config.toml
experts_per_token = 8
moe_layers = [2, 3, 4, 5, 6, 7, 8, 9, 10, 11, 12, 13, 14, 15, 16, 17]
balance_bias = false
init_std_router = 0.0311
beta1 = 0.93
batch_tokens = [65536, 131072, 262144]
train_tokens = 616700000
steps = 4062
Below are experts of layer 4 (counted from 0) of a mixture-of-experts language model. Rows are named router (the router's row for the expert), gate (a neuron's input weights, with its number), up (a neuron's input weights, with its number) and show model dimensions 0-63. Each number is 500 + 25 x the weight over its row's rms, rounded and kept within 0 to 999. Numbers have three digits each.
Before each expert's rows: a language model's description of what the expert responds to; "comes after" lists some tokens at least twice as common just before its tokens as in all text. This comes from a sample of Wikipedia text that the model never trained on. Tokens count by the router's weight.

# expert 5
It responds to: Short syllable pieces inside proper names and foreign words, especially after H or B, such as Ha-ut, Jy-ut, Arg-un, B-en.
comes after: " H", "a", " B", "h", "j", "o"
router:523495542532496492503514510468503456505560508512480503478505538463528562502518498509510512538498545479527538552477491477533479518502556498491495488478504530518532503521515465504479486490490504
gate0:504529492480522491523520490479514517500487470517510453452543489499450489495522521457472537457456552496496498509563490503497538487523516549504493474494516518498508500528475497506486471472481476
up0:448492487496500496479522522528519481497512482516502490514479514504495517519484524495529491428509542531455488491553479527475492514544491484461494519483456534481532524492510420539494473452504491
gate1:511479524545484547467537515464511489503476490498462523508476514489495479504476449496514530473498523525469482500489517485495472551507542446474509510510474521450509491443527523524499520503481461
up1:505538491504492510480528498540502519514512465485531533525513490497458507508545506496511454516521472455482493480507482513503502445508491512546479514517494497548512490550518463483503522476467539
gate2:557477532497544460505525497510503522512504537464492530516484506524523525521526521505464533458521504493491507509535514489502482506489470530484493530436537538484489540482528468479491514550511463
up2:533465530491496509478515499474481520465512489485505485507478501505507529526477513479516517483482503504491454460531566537522489488502493551506497533455556546466490553495499485470450488521529495
gate3:484510483509415493496490472487482511492483488527470461525513552496543554529525502502478476510486506541505494513569475486508499508489508496472505477468499550477492496497503494492552542457542493
up3:488527529499487533497481503492536504503499460480444514477525487518491492499492512514491510532493489437520513467500521481471527498492509495515504482498529546474470528506488460502459502467540524
gate4:505439527476522498494475481488486519521521472484499531513496486479488461486548503505534513533507523491488535513504532523504502491495508480514484462490518516561519488538489539487509484535485489
up4:506509519493483464463538496494497465513509523516515549516503489478451496545463460464491487479539503542498476489474513493495529519535468451499471542514467523450504508491465472487495504489531466
gate5:493489528489465532506475506501489471518529446516470500486498518469484511508507537509519553512523480510547506494468500496527533536532509506450462503525530565501495544466529470525494517498486457
up5:458506506526496528538481460512448474487554512485504504557521512489532475517505503525529495529545465520486525500469539534495525513522517484488504516549453504505470523498483504481507516555496469
gate6:460517480531525500499511506485517492527492455442448564531478460510489500539488551511525507494488490512516534485508505500463487493528496530489517516529473501529523487473515512476496437519488497
up6:492514525510524500521518534508549466501513464475492545498507488514531465520517533534550548509489512513485522512546488511516485475501501517490505476505459518518490475490521477521475443512477515
gate7:440525505516531509508525502481555486508480503493513500474500479522487508492507507478462470508513503528523536507519534465508490476483489517470522487480476522458466490483513495491499507489474509
up7:526474509489512515548512479519486540472499488508497504487475478484482485468478511498519560518473488493506483513527466531518485499482545522505506512504484497509493529486491495499476469524541489
gate8:487501458489507525511499503461500505518519534519491502461511483496540513514511517541490449498517520549517530488504523503541458519508448512504498518515504514495529503498506481539490467493493534
up8:508466424502512532496488461510469479465505526487497502490462483455508476534539505507537492530462458481531511518442535514501434465527479533554494517477466506496499498508477488522504498467480487
gate9:511525493456494530513462538498501526553510516467464522507508501456463482490510491500502510508469535493523505466524517444495512507546518535499489495479522471436488526511444496493483525472450500
up9:473498484509493493446471492511492471524503528530480446535505488533488504504475538492492554460525467464505500540474476513500520535490505502466502487522553490540482541533562501519483508514511475
gate10:514446529517502518466474446490545517474469455487528451476484487487560514512488502498469489526481495497488482519500534489502509513503469504512496488508480507499544526510493590518528515488502511
up10:479480524517502500494474526508444505522474488497476504524505447496493498487489524529468486490506465483517493475484525525502492497512494495509460504519513484505518517518509498472474543521469456
gate11:501485495525506485516485518500478507520455497528497523519482513504542521505487505465483534487482508503472538536522451531530535510521498453497534490461490508515548474503510517483503502470458473
up11:472483494506483540492483510540469476517475488480512487471492524476548518498468487537491505471533527455539500488520482480467539480505520508465516484511496487524549553475450500517511496502511479
gate12:492504461479469521526534469481508514469482520517481506500471525446499488523495504510512515505504564485491478487483482476493492477516566529552496491472519485500514477517498511484550548557467498
up12:543494523518520482511499476504527472507449491490515491491468474508514513471537476500474475469472509498484532506465531516479474536456497472451528494488513535488506517452490496512459456501505439
gate13:486484549493489553482528516484528490500538485550499542508481492538482479533483520509511539461544528514512457468510542474487515497505483525500504469499536523475485486493468472514461531503491488
up13:495517543524501552490511483540516490517511523496497529502470481469480501525497538478483520441527529500512470529520553449543551506499496505511530497511533481478471490477510491457506544498502505
gate14:498502522544530469509494518487480467523504505500514506490519518492514488527509502503555505510500472505491451491526482483512527493474531476515527497483505533482513486487413526482561473478531507
up14:515491455477489489476493463491479575474500495506541484505496444503497462447518544461533491520524519503515516545566510466527437497483535499544479494531467482526501507510551501495473500496499470
gate15:473493511481513583532530512550527491480543472457555508490502542485516491501499513526463497508531492457553521527500567458479520520491498484502474485513519513548511537507474505510477494502493504
up15:508490486505448468497533547458524549479532497519452517485539464489486509561541522511525504507516514513480460487488474496503500444480499483518516513535487471521493468507496516524532466455462523
gate16:476494473502458506510517506482467496490499466489496460481517541499511510486484463516503466486526501490498484503458526509511512517528523515492536492457488580489513464481476470512511510514483522
up16:482503487499494494520519534495508449454531542520463471507499507517515519453471500546531488505507543519512470517471529548516466503557497434541479525501512492473479511469501459518520530548502448
gate17:479512512511546520465500503477484517487484462501499552502472477501483505477514510498441527510482495483490484556517494497565522499539468469529540483461529463476521506476486508527487502499467535
up17:519536487506548501511444533521519502529509487512523477508464500521472549495559457487511518507522535488437486511509487526540491491485508503478508487449511491489486530426515511516449480497521513
gate18:515516452453509490531457519492508515528536476524493515440500511435460520536514529550461515465481484524486518501466502503512494470489542492517506417499473467528499482481510504474541508484497496
up18:484520449460486484512454514511489477523477471517530504468463568447553532505503479512509494479520519524526505535499496489494505506485486493486472458516484483491514453470546506475550497492486493
gate19:491534514543474482509545509490486494498542538521502551513490516511522501508491489497504499509486510516506539521545502518525473555537553497509477511478468511533544478457503490502502508554504512
up19:524472471466510535530462499481499488501475499453538487527476502518496488513544502516536477475551491503481467490516525525487500499481471494480505513529549510494481495525489480496507504474532496
gate20:513495491470504505488474469480486511499511505470460513530496539512473494524516463444480490517520478509490480519514467522511474532460512543449520542517504499500507454483489488500491500509509524
up20:488535508473514511454493499529518500517511522506502505444507483485505494529477505504518477458516518507478505488477490485479574507529458471503506532523479523500505525498483507503523550493513500
gate21:519485531510452528498486487503470483514497538503516508519490506522487497496499490479530540501516475467490488521476477482478495477543439506453498510515521517484499492500535490535525514487512529
up21:523445528527474501512498497459530555525515502501536505529514534487501501520497475492544571483528441473495513475462492485454495475525507475465524507514519529484532499486493500528496534488479545
gate22:484491481471506489474514503493523538553532521506504458488499462498488462497456528464480484475527499480535494487503453506470516551517484537498476499490451510512515474547483509492522498522468495
up22:475490529522478472462449505510481484495501499483519563497528494476516563539493476517541469485444497527471470525485485482460451447527463441532479505495557491504472511459516508530469490507532496
gate23:453521513474463505527505489495531500549510541487475521472519521503505482518540503469474513449527509480495519494473498472498509495438501500474509522478524499484493505463513507526515469519503448
up23:475523526493514477504530487533458489505471493532505489520511511457428509503496506488495488488481491544483471489498504478521501515490487459505501493512497472506516425568512453488509517489442511
gate24:526451466493484467486535456494516505460508459507512521480502458507484510546517530500540494510492483505519545511531470484488538478525503468525466510471501538497555498502520463454489522450522548
up24:516524485492480477503466498483456501535465517501481511495470493483457517496526498471522504490480477472523508536524516519557436467558537508470498525493482534498505518455501476514525520488476503
gate25:507507498516485491473499588543489500480506528484480504541508471508506518499493522491516514504495524502472515512538494488502529534482469528513551509465485532490531512560514467516478508441513483
up25:489477501493524517518546456482500490495456484455499519511459513537501506543488476477516465536502500503550485507467482528506484455520446493487450507525507475486517520481500526496508502510526518
gate26:504512452503496551457450518492545504486535473534456505512464496521488495522466517520533531503524482462487519498493487496497508488505491480516497477478471501536500537493508567460449479508478550
up26:499477467447525484506452497509462520527479494475479490485515496426486518516530524489493502491478473529492538524518488508503487528509502463509556470507422461484523507509512516523478516519502477
gate27:472487540513514469454523535452450506466479531490519514462529479498534519527504539512488526524482471507456497540518478482551445515500480493475539537513499533465464508500482527533514507493506501
up27:506527520526514430502496501521512497508477535487500527509516523499569560515484483494479450489485528476488527504491556499514478485513493470533530505500512506482491507509516464558513489503456528
gate28:526457485467465459471477549498480495512451503523472516491499453487500485488502531507475477490488514522485518503521500505492482491451514503529442475499456500473534475470550516519525510501482491
up28:490479544498484493543521510522521516487535477492518512510536529489487504483471475499579513510538486527521524469483458506567507514498493497490470520516494519500467518519495506466479481516500487
gate29:511501520467502487528545502497529478520520552540466502522548513536483518496522502495525505499498460504496536537461493464498504513519544539513468495504503480532470461527469478521522490495522503
up29:529490501463494512513507489501521499540475477542506474473530514520500497508506511520511512499515498458518560535470466463510484529503545532506451466529491478553457451525504515507522459495519487
gate30:467486497418551457510511498518507510463477516476477474455527511534525508492474517492497523504479502465521510539513436483477513500498510568508523498521519526516519505513463503505458507481489542
up30:483490461489527511464518507494516490518518474499479511538511497491463492474503560561472521489508492451485514475480488500483513490494539517490538477549528513496527492466525511516497502477505526
gate31:545501541498516504522499495473501507477478505508476487494503435534484468485508516526510498500525497487540499491451498533517542470502477479529550548499508536523475509448514523463438494483495512
up31:442481482484464467466525503513500520523521493495500515494491516498540531539502494491492470496457513472465504501569468479490490531521516521520510478543473514484519459539469504543556512550498481